Weights of a small mixture-of-experts language model, trained from scratch on English Wikipedia: width 320, 44.2M parameters.
Below are experts of layer 2 (counted from 0) of a mixture-of-experts language model. Rows are named gate (a neuron's input weights, with its number), up (a neuron's input weights, with its number) and show model dimensions 160-319. Each number is 128 + 32 x the weight over its row's rms, rounded and kept within 0 to 255. Numbers have three digits each.
Before each expert's rows: "gets" lists some tokens that make up at least twice as much of what it gets as of all text. This comes from a sample of Wikipedia text that the model never trained on. Tokens count by the router's weight.

# expert 23
gets: " |", ")", " |  |", "o", ") |", "es"
gate0:108108124157134092116164112129119091129150160173111117104109154105140151165110143092131154079171170104070115131180153099147154113123141148131136139097034048101136121083136118121125141164175106180153096101135194128122124102131108095146135112132114200091105116161122086193131193127129164124157081191100150090127103166073166112104159145174068120163136116100169156158120187132154209148128148112099069139127120111079136078063169090136177126103127125153137179136080095142148122106179147
up0:073094149093169158119134167106100097112101100137131139141110133093142189142123144075141129078083117167158098126159139161169081116167142140143175106136181172121119122111144126168121140157131146127089140156130127118126116083143093149149090198097136071145091143142193140112113059050187178145059141125154131123143148109124103131205115095120172137122164077134092166122097070157157071107144134106132180112141143123137121121111086138133157115138066158136073169113120135104142149136150110
gate1:117151124166154095112089117108097151160182138132126091120129145166129143161134115149143142126136138120133071197114172145140119173136162106164186084129115113175108116162152132128147159146169121098116152150187130103111118088156087072103151124102100129153140161116128129164094086142141157113137120130100146075152171101172147164170119019135166223110184107159161093142060063138186109138145124098198140135146084095142083116077095168133098075123199101143140135190139107199105133078139089
up1:113147119127120043142124145111109123121100118154079134106179112137114127169124134144121113098094119139138141161115116145105140133148219092143116141113127148135063132205133095123077134165178093114132158156103165100070115113200136110145104148095091123145107144080093144164062117141140104108147151104101115100145139137130161112104123118148201134142162150116177148134093117135187126166120095082186123152173078118141047108115060160115151078101124059144088128171072192175110130107138079

# expert 8
gets: "1", "0", "2", "3", "4", "10"
gate0:114141144143143119160142073190107142172125140094051159111166185152116148069087122192134134122122116187162151100124085115065179044117116139149111158084142146162155153104091130145169056096148134126104179139107117135139112143130123171145107129040147156142135126137195143107145122108136144102114101161150111122126166094133097079173107166084179070155210097146131069145132156077145126152137140144121142133148133118138155128060123139136093102074118196123108112124109111103160123136149128
up0:103114135147130169165159084190150129137089135162194147147107097124145161140162169074123114109137139126095147162171135176173146158152109102157092116149155107160164121145071106112048117095165126159116151139067081111152145174116122126143104125102065152102119106086133142157098130093127167112165194119111064159106132153095131103177191179137067085122133113137141121127130146053172068184190109120125115148167139171208162160153134073121112087133186106153139100199172133126112112141130104
gate1:088131159171146089092101166132167130114054073135092166178150068124093182107112146158148115074154136136109094126141091161144088055123097130126145129139131129141134128081121096123090164143091105088133169163164132165106151155110162210208098083134118118125154122130116131122161119096091092139152094158155059088179082115153180194128175174147121128168138109099180143137132162162122161155105121124121098101096134120126079122096093083136117119058098128087124089083133128097111125103085122
up1:134097082128075176167150134084158159118177155111193102188129174143156101127112099098068133131105138139149153150114096087068173153132128130123145154129174104063168139253120117109148108143134138150131117132116149071120119124157157120082135143131133120097125114108078137166089132160167188114190162100088069159107167162120133135110159145160118166133104146132108154169154098126083133116156124136130101139126092149112078068130114138156115179117143129145110102128141132150090123146172101

# expert 19
gets: " was", ":", " is", " that", " at", " were"
gate0:085112156126163162083082142171131169130125095146122069107111175189108166154106148130070155113072155141132120191171111136117108138134116132129141085150161108120173118144133162086129155141164098132164123141145145115175121148110098110130108142114162164072151124105157161118136153122207133135121086130170136092132091148136106187107111119150075150115036099185121082194116089079157048119202163230143067136107096135104116148102123128097106140082120064171093126112164128117150173117145078
up0:134076103151124119130178090131121131181153114127076110118147136120143056121127170146156051074125145084219130150133141097155196141102145111104131142167131173101123132161124100136195102147193167175105156072168103109098156121110163126125115122135076119111101153106116092156079125089125157169130166156133116104058119072101143147110141117101143092154100134168165136076182091127118112095096128103164112148153133112149073120167177229131176144149215128142145162123147115152127129106198124
gate1:145116135109085156156129162113110158109105076096163103104168097152114147147172135094165124143134133204118079168081129149149112141146146156133151082085086177118125127114176177049169178150078063119193121114122175140174119071131132140140081142128094142125124127145172063121142181147172098171145157106083125107140126117109165138146035099135170128105109181037144123163149140055118108086140131133118127181138097124099121145111164076166138113097106075060092114119097038118134127085118147
up1:137113130121139144098114152129102129061085144111176069136186097144136144112142099115157170149151154186136119157105053125116077149146078193116106136151170133176119108167160054120154204158144060127143123160081086143076063138208151118065089125119169104102132085124113122154158135111214141188151164135086144132115135108165096153127106109123162221121084105087110056192095210161108145152143143118107113167112246092126110081132114135127105119105129135123072195127080112117185130100159148

# expert 4
gets: " the", " of the", " The", " in the", ", the", "The"
gate0:170142170102159203150141144134136145161116110136110176150132182129096183152127115148119135125147167156134136165081105173129082050149119078090150106089123137127152119128156150149130076074161109144161143130147125109120118134122094150116087132123043130098088157093122154165091101115146127107086113110075126054159155112109083127096149128114107126152113116125106151117141150105077128096102127116113108150114080115107096153125111117080127126153161158118166122088176166142114070129150147
up0:075164145112089148159150186132127153226095170140057076179093100142116132157142091128094114138150069095132096117160138132124118105095127100143106090130128139090150110129068162119114139142091178125145144137111077133111083166207124191181110135118123133076104116153135141203161081097119137128112192055168114094084125183099108151143140152107137151183151109125137164089070141125118138118161122160095176135099133135137148180132127202101164159088128173144130119142069091126161000154154136
gate1:165072118130134123152116083151106117045140155159099085136131085163127135109108125078167125121171093121103135148098121113117098134128139194080152148164138089158081122168158101173174093155139142194116121090135106091103153126156141136102088136068102092175132070179160130129139124145138152107099106068087165128197212139166142169111157136163148165125136078096085057149153139106160139121111157096126131168122162100133105133118111096066136163169170037136139147116115178121128155116132134
up1:118180086138100118115102107141195088156131107081182161098110170156194041101109043120116081142077189125173221119100108099126127148112112106094211100100134154114142097175129126137106161062116116092091188106105160116182107121066146103075119160137136144192090111166088090123198177091138145130112128155174139158097093097134123122132127143104111132131116124116113103147139192177134137098078144085163140090135114088134159116121168146149131139168118122138128044108122114164104155157166089

# expert 0
gets: "\n\n", "==", "===", " (", " was", " =="
gate0:192023160213156119099154157105113139131093161130070098133154075159100073139107144098147129093078114092132122150106118162153109098102076120132098171123153163171115156149173115111100118183132084085163095121079101122139055109099169092091115131151075121111141169075132179120122144139082156115165083109114149086191126138096131168118153148112149108154096109134071145078144112146127141143171116147108125132137091163127100125122145097125155128107136093074088123136095185169110091102087183
up0:126129127135132174159086110142170131141109121153166130143117133128113085099071117107176129077137174155133107129061117167195156079163080162110142158065116179176099127142100156105102145115124118151130122146111078111120033105165082092094118166080114200177162123074172167163139091126086136100130139175134133143104113186095141164106151094130114129119132168146085122091170231168098115058129124159089130142171152093110121192079123111069156118136120120128108159124095116125139137089125138
gate1:148088125080113110111080154132179102080166133101121160076163103114157097081095143155116119122083120164126172130169158087147134093174129140134150089091153148118133133179134093169103104097115170170153195141082178127173125128099134142156065102154145104085095107142146075126169139102220157106130151128079128114129136100122092118177149128119129104183117175109131134153193156067116110088117149115160143152082098085185156114120121127078148155143143118157099118103145103136140117087113126
up1:156103138134096142091090050200138097138166045113183111131088121107100108126102142139160080123190128156115156125096109100161086133137092166154129117108108098116143117057138122129181107078124124117113168111155096120112116136099058161092156136160096185135137101151138131171097132081152121156092166182118110163133055165171129130198133062124156141095070114136077058201114176164061120079123135141143068093089129128111100118083091128097139153113112130126128155125059108071148104150168090

# expert 20
gets: " F", " B", " H", " D", " P", " T"
gate0:182175128151091132155117094152135108137132142135104104176202081144110123067137151120132102073146179124129175178128124133150085162143114123104097142137069110162141079122183115104136101096150113105152160108097124107185140139134150114121140154114126127139149068106124134115116115138131168180135125131172138139196141103081165132118185099127125160177077066121185143102103114164101080078154201125142100116128196116067106105093140075090086107128154063074138138128175097063165131158170103
up0:145224206105133149134165133149116147171126193096073106135130139114109110128086105090126111000110084099152143048122145168094106087114185158157132127132153124149101140122109140119142103130099151136098146109140074098158110154164111128146170126160120110156164066145119168117106114121143150119134125139134159185140056157143150129114131149108116078111142133130101154094108113157158128140108148126156165105188208056116104102163158095076196102109103095081120115117126124124166103102205126
gate1:126116144086055171102122078118081121109120098191135158180132163131168108142079178065106160195099124141203142118143129164147088121118118097129139113061167046127147073116154121104140118147120144192093145103184137113173063154091152147116038091118157172107165104165224144163148133111130141091120158148120101071126099075133123143079123107161148115113153130104161086125181146141155118134095130170097150130089105170121105135131141088129145103087154126077131115138125099132149142121149082
up1:103095149128186196095128136099119070129140136176125134176162172144135204065095217122115117171171121143131099148098079112148103035126105131083124132151120111116095103118179105082143127146108107143122105128120064087139112111124142135125138123125144209086159099135158209130131173151079128134103149131118118144096075110112195202118164123147119186099136089138180095175172175207117137161124132169103081157151098122134139199135147110116181166092168156177117083136146106102132135065136111

# expert 16
gets: ".", ":", " Y", " club", " team", " X"
gate0:148105140123116149111081151158117153064124111092167099130113188102152093154182100123108081108096166112040082147112142104111173105131085149135152111146091121048179116107138146098107090146106142140098145146136181121181097129130103125196143108135162094143151077138143133110146076100130099137113105156090101122093112062069162088079099081177113115101123103131151115103221119187225118131063180122161133129153159118097077189116089078169154147182128104107134131131170135153125137044129133
up0:102111125127166124109118134102145096127054114068180143161147164103159135087102089161111151092134154087094140130133108134123145098133195140112089119123158139095071098060182168163159190118173144089142112127104109163148103105086143145132096147117117162103109111100113105117127126134080095063172139077136060148103103137113140081123135154182075136117151092160115097075162141195085085142182088174150154140075189119133129184102101100101143176109083153129088197155093120108113144108072125
gate1:117115111075075152144104160187174107111084165140151139179097132135180174115077158070200188134142165194087097167130162142178113059167125184139170097108133114079100169182142135098095121093100084174106150170125118168128118133120159063154183150134170108118097059135075154079124189104132108117162130133156128102118115096186085132132122078126135103152129121142128161129140127141163086140138130132075106147156111099194117167125146139116113156158167130124141156142135088149181158133121119
up1:077111141136126164146169120146161100101032135126136144135126128164169128168157096123175168163095143139126129138169164204164066127134099158135115152092112160083165102104105144166103087135109112133085133198089137156140122144118131140151134117159148124072116074142116148114149122136136102126097134095127140166107138135069101132184113125133180180087161189148142145147147137153135085129167117157140153084136037104134113188106085067117156111145154136098134072099074140141202069182100078

# expert 18
gets: " | ", " ", "–", "| ", "; ", " He"
gate0:075116106150152122121116139131114102113182134117180115153155135140149116161170167114133078091145154114107167062101075142188166111071100086140172118136149104108157103155163049071125115158163112087117105153167143168159142144141138138079138092112122147084152089079151102122184136113107097154134047167100138133114132077058139150181175099163114156140110144150089101154070168138136199085156121102126111189151154120100144146121104196132129182126164138131127175137114115138120144149158104
up0:120105113155164152167108059092081136108144178089159153184103148136117172181137167136137105163130133107105162089131103187192143152131114111171088172114137163199175089102108069136134139116108070103133134179133092107152109153126117144146134128163137127047155133133127103165116125176088195189168157128184161114069118115111100124149212143112119139163103112099220062090134161085103210132139141021124150156138193138101155184172109148157144168121119140108109144137140153097145148182127129
gate1:112088092149142124157129133119091144071147121151113120126130184083182121145185174115122090132180169091136162144129094160134032149142131120134167108171165097125093119122128101113161142092130113126132104125131134109112111100095121154124143106118104139120150089151184151073086223060131141101140144133074162142142092091163059147118229138179142127165075072107110119135086170199159092146147180096130084149090122045131160135117097090115145195145112152118148110093099131194111075164121110
up1:112114162102137062046088119160145141165122134095143109152149099165132189141159117129103172166148107129124138147144135093139190089055186134105092189061110156144122134068156143115119092159121126127111159134139151160122072146174133129117144093118181116119095122093094141122161070159167132153099087125166133093158123171098198138102066148093144127104160186138148101121097110100091171103113125133074151144137116180087095130117138181119128125109110139124080152178142130069134136074085108

# expert 3
gets: ",", ", ", " (", "i", " | ", "an"
gate0:150097184163081158128117123085128080162190124169069105115141140117156118114081103095097105079147136107091159117119150122128136132161132092147103137130098095143120166150153153182071097147109143100078185082134143103156144148103117115165046174119109108173077160172133155123096110083166151120143148110137183126137123089100129146092166096104121146135156151144104140098058108109173147134090179099141087147146114166121157140141127186076163199149179080073175190195149099175143127118217069
up0:138163086151105126126168080114113183133040124153117158164151127126165153102163135138139149120169081155181144168090119063127144151106109121127120165167146101108121152190137108175111072115122114110104077113171208091112218101135132160119105104138150098074101142102107137149155138115082145154157129185151118127144164162108101137125102078134140110156106165170121123112131093144138113163105132171113094149139075150140108094136169124179112095103061128121097155049137136113062073088176130
gate1:124137133076109103089148148141122094103108126126132136118124068071132064090107113132196099145139065186133153104216204168147150084107122174186134122136090104129152079128115127141142078087135124123130121183171135078156179220093109073129100084109106114063109146162160147196153113127132107118152104201133145099117067191170173100091112087137098148118193131142130141201136114154081128124156122129136112148147139122110126131117110146101179160140135165148141108126116090124062143123097186
up1:155170114086109110121108100107103136112134108124091129117074108113110133116088164110137148121170159136101117112119098087119116126208091132058146119142097164132173152149104184140085150129085146135149162106124124193059115114087115112042097113175128064082158161071089136151144165152210152111163163127127111159129153079032103127149158117102148143149146117088086069135119121099113059154078134136117123143115093173101083128092133136082094089139180164130149119100138077086127118141199194

# expert 21
gets: " |", " in", ", ", " of", "a", " at"
gate0:074139119166144110123115132181102188088189136129079090087105121088128110096167091084120070152111137132085087121110097093132110124094140138052104101135180117115109113164080073153202115122132129139149165119158126154171166113096118134066076065142127143058103145154121057081132160123108172094139115140133120111174107122141157101167148158099096127124106088072114129109150125142121089135147131126122159087163113140145163080138140139116072182136161104151133119133147114158145061097119149
up0:057175166123155139145094139149168180101117117090204120150164179163115172173199151113136178103181110118083130135137107110135109161084172118128135160184172175145151099139141147165084079152119112090143092163080145180158097132156125123152175108076105120067153128124129107148107117129128133144117160149089133114123147162163054126155122145118130187122154178147156146111126107116113112151095148091113134170059172113128070161189101135163106088141096158167132170103131116113128118162127073
gate1:162095088135219110079108075174120099133168150143104096076129105101088146157120120100171127153107165076089101159134133134161096126167158120170160121158145105092169178142163111129118118184167120116166180088165114174161144137124087169123111126158142128141121086188120148141093141095154107113076079139150152034089154077103163121112171082120039144136108197103109111105141179181179138124050123106120083130161097080081143202079133099126152086099166100120177108132095147098103169090133089
up1:108115132204061187064098179172105176163204073151146106071140105157120153167114093116096135153071151044130140113163113129076125101168136095117038101178123102071095102055151104089080141141141056155128148160154158143075156129126189073076122107166156120124111145144121129117150127104180106117117142108145117140140128111072158115124111082147175132096040138139138116116141091218127109155115128085148184139095177138174113107124145144123111109167162098170093164167153133085174135126115103

# expert 2
gets: ".", " and", ";", ",", "s.", " or"
gate0:126139105137194166144069131160128123118106116151209164062157124118198176141171150114110179136129113122182100112137121137132081110066121093125130056117117193161098141128149112237152132046145134086103193088122158139111137091151093079159127100157151155155135136125135133064128154067185150121109143108088115142089138137143136142131151132102120144099173119118149121080114222167111055144159165074143121109139120120165133129117092164146140098126188115128155158118172066130105119161057108
up0:104106130179137172158170073111107099109121147148174178085169133130110115120138086169091079165159136165134155160154130139141136142156128034160110127097166104154121088118142101133147211111160135143150059166169110109132106131094128123205142047105165188117127176155172170152149094173120121196094128097165153117120123096201098115145152140139162165105146123160134143107147152115104041124123105195096189097129112132114099147147124119176076111164105123058179158133122145114072137112110156
gate1:149130137103136113141104090126148119118198174183157118120134119127122136142146086153092125121158080124136101105155159202134113116158105108148068070114167109140126114208139106122118175109110104112105098133120110100213082115083155125093139118082132129098114098149105107112076105138166106158116063129152096143180119117099165155106138183153141113091134113162108200101153143127115092095124190109158125065105126130124113143098129136133094137116178138127158179116145118205093112128125161
up1:109160098142112145098128145144135112152086129109183172166129093105124132139120142096191130125141176118150162148071116086117102124136135166135196159116090201140156146078088112147162168163137163110135127133135158146076148150174108154130122104122100111186132160087123172133199153100114110125118174149078152105123110084097103073130133107061119099115146138110165113120083111105143147158153061156086105186205170131143121139098096117086124142169079138085112105126127104084149182083150083

# expert 14
gets: "2", "3", "-", "4", "5", "6"
gate0:152152149088152087108133102166056151086110088181138111101136107097073091126073095096159133124119117118092093135142116111119180088189105113106169113114159095104143144143162109136133154076150143139131112170180147113150136177121163150148130106100119095140165127150162170136136167115145152123082135194129068138197131143160121105142130121164097063123171090077179131164167129121178080154189117155107122211131106116073104174106116107146134096096132095136132132163146160132133044092108118
up0:131172133140108135143050090128163107118133147119111118077205047176148126093125117156111102121135154123132160074095118111135123066069126021152089146105111134095107105105156076095114152174169141130157112106137085148096133139088074088167119061115116183139107117126133055118076136065179083098171112157139161213109103106202148158151178096096113120152105132148078091137130121107094167098127155079135148126137140145112086152123089152164141157147080136124127145095096139119138135133159141
gate1:175156151104174069168096068139133134090087100168149162161167115130091160118103122130149116094150200152169179174130143143197141117086171097156088088144167091130135174116178136142140137137193129204109169151176144158135150085103129052169110095116169119160111125110125168080150148165107146123158158226129101111165088131142119125114169106131126071125123083105162133114144097075128114097141133168128139130068102072091111117095045080147129151116177108127116122151155122132089124126114031
up1:126128132082171106063111195173135125144130144126124200158143119117120086091153155123107148112151157141135112119108082067117144142096155132140123087113143146132198195124104147084105127096157132150186096112152163150118108099117163081163140068116106144140098175117057139109099160177093102080198144145105083040191094116165130093085157134183164108094130170110205182076158113075122133134089115149172168116102115119161080088146104113183116141079131156126081105158131130167189107144122098

# expert 13
gets: "\n\n", " R", " C", " M", " b", "c"
gate0:114124078120133144114109149154087105117148137138124048169121121106137153091082107079141114081121119131111147132164170136126143143090150090102146106096074133140124085115117060166124122128143145161156132145073096145131151177154156100127185081132160084118092136079094147119150115137140149156123124141193143078198097103107153131118158092158102081177143169136106101180087110162155102145129157132114060124138109113089112127133136147097075109114168110075158149135151123146162130139186149
up0:154100132136111171124151198134057081133186122155136060139114117126118189152136136074171165092149084144162175145143134112082138112127119132132122112069121085150092080102120202117111133144150139103175149118069166162141136120142177063131187177111117110134120097102144132111072094130111141122089120091100168094108091101120084147091049121129114066133156160127140182123105129154132158136165142119115114152178104094136098098108129120139141118130190115081173104177157142119099111186139091
gate1:167111138122128132047049089128111110094133118116159112167166170159138178118137154110097095122141101134112060110159150074160128127050150109121133110130181127117122148080102141152150089133090141176120125116186179118169130204169171117173187151111172112087153140164093119112139172065111119112137116191156143105143127140115073113091144156131070155108197199080104065082122134103126140139117154124153213136093121113142111167182119156171088170175113118099125118144088063122093109134131109
up1:174114134138113128127146191109149112107101088086174156133149133160180196181165118108168142134143110117143165117090143075131138093133171099113129171129122125119158159124159137151103087109108147097022112156148166089190105155194140102134154179042160113127130191138107101097122153102116082143156134151118109092098166101181109087104092159090120144132171169089139141127154124127095111093146107092147109157075178063176122154093089188144161165147135110128157082148149166158133083179163142

# expert 17
gets: "1", " | ", " in ", " (", "; ", "ing"
gate0:172084075141128163107142129149090149162117094091125168103103105119141164122129169128114089109148144155130122111150145106115110075157070139126098144096142162097135096144141140195129088175169130101151131151090085103151110187124106139123184084121113113132066087142086131114130163130124137127152140147133199134106118114144185122079132118144106167060147090118170114105098091096141125166140116165099131179098085117117126201213110161077192136128187222191098104144137116130093122063145101
up0:139149160148232138133101138144083169115125109075147172139146100185100157098148142144134131146084143085138142156105106125135166065126085123122087087101105115188060187119162023162119121135150159101125106137104122165148104097139189110185102147203130042087105159120119155132115123109096056071170121110131117102129155082144169153096078110079103152162114120159157094154154104124101156174150132128101095139156089140126058097090108129097094105113152199173160127070145210183100103137091163
gate1:141192131097156156123098141087028126149148032134096135131097106072135105102113110077141146123148133094128116158130092080128096097148095142168186122111102042121128107093191149144156079175232127154102112170130110115117107102169145107146134127097156156153145159074109131093098150129137152167105166130131156167159094100100117123169121112166175082113075131140041114080155145121138121126121183154164100141092132127098192141069142164135172122091173139140126112123144133112183126076128143
up1:149046141126115119093143137116109179162051117139167111130162153131119191143126080106136164163196078168063149099147134130110100178105102195131122133103145128112165093102153089092134150130129129164092110116114186124126150149094160170181127130146089121180134113121152093174148171106137087137111113151119142090137137072122045118096178051113106080182113142128121098116136148114095112100150112037121175138169151196098121122181134104107105140157120116142141134079181162108118145105180112

# expert 12
gets: "\n", " in", " from", " S", " N", " as"
gate0:095076098169138124081158122142134193081148111170133111129172121173103116120138183104138120139142130141093153184121092140166141113096117102155127133104148134217194096087097119100111153142112101141118140129149102099135121187108080192194138164183169176111094150092170177148149064100101147171127162182180112135174136043081029094122146129135085142123135126147158122095137100135143125139162151095128185136108114142117148137061133104165118108143155104116130167146154049117092153161087102
up0:079099133126074165134104141230131145143163134145171133143201113147156157115094128095145186072146161076118132118122135164142112127095171090114105111126111127097106169076109170183176115106079119189125129063093110122130149128119115160081100181122132119120076138084085041105110151101174169138140164136161105093169128102081118138138126119161090158101131174105116137103131142100142159140140149151184101109151185163170167172126128110109135076064141132121149123180127131189192135126149023
gate1:077140096151119148088121127142114075085106074086142098074114177073139113114112137150069125099070092109084142148153099064098116105080166164117142107090154061199127071140137140118165136161161121105185124138192164178152076185139127119124114108143145130139075112088188144117167115098189131103093085108177113161104113098091116149056165113136108144176094155160121143132164144101147124135116130163163097114113097080108141147152127097112142107110218118151112210099154161098137153073161133
up1:127137144097121068119145099129110142119179127060060182103156165084159124140165104123118094192110138103157107130134130141123147121134146090145121055111086084144167105140129140134111109083143119099077100128173154121107137131140117093058103115138144142107124093153162121142124110114113115140173094101078105120118165065152147133085175202099199102100087146148112103154040161139118146109140146094150102122153126150102117063088091154087148104168153158133111155082092145192176130100058152

# expert 10
gets: "| ", "-", "1", "am", "M", "|"
gate0:118170150090110091091136110147151078144161175166177129154116164166154172187100184138166159184096159105109141127086178145121062068093118130132162037089089139102080062126161118134086145119186120187136171088122115141157097143142164096135149162156137146126100174099115117128133155129137149167065100117138081158115138087159179154137184105121090115169131124173154132138199181123130132157087094153086098137168100147100105147088100090125133100157154098099138144122129110103093096086178107
up0:172144186117168156146082142089146147135150129169094107119127097132128079092131129107107124127090152098175074177089125113126060177080109123123097102201159126164124147196162176128163179108148089162087136125152105136129088139128110122105074094187137118148136145100139085135108147112063084079113152116125068131104128168152117125157082077198129142118096122129136108068181112100084117143181155138174121137143107123161094132148137122101140125104158084196117136184146155102089189139108145
gate1:169134154157127103170116209190116181115176146145137179104147107119122136105150049111087078104137102103122142139133139188131136140131127140084125094122169184157121101101151170113120157176114134094141104113116163169169134117137144106125152099108143156146126098154133096139175155119168039139075091126154160139110122093121095121026138136119095089143136118128120068127119144087155126136153073103166128126083078177097095130123083159088109067142181113116092150056081113150142108106153139
up1:079147100088102162135099080101095168112063127077159182117105153116127103119112074154113148113126133121145085097178105093186169138094119116153119176109118061141177139111076117131121106109107109133100135179126156148052128110148143157170114095090105114089081175114120099100110141112108223127170127129092082101167122169106163107175133171194121095120148123133121108171178169132115155133162120188125097129146124112107146133132092077134147132125048110112111129134137109136124145157103133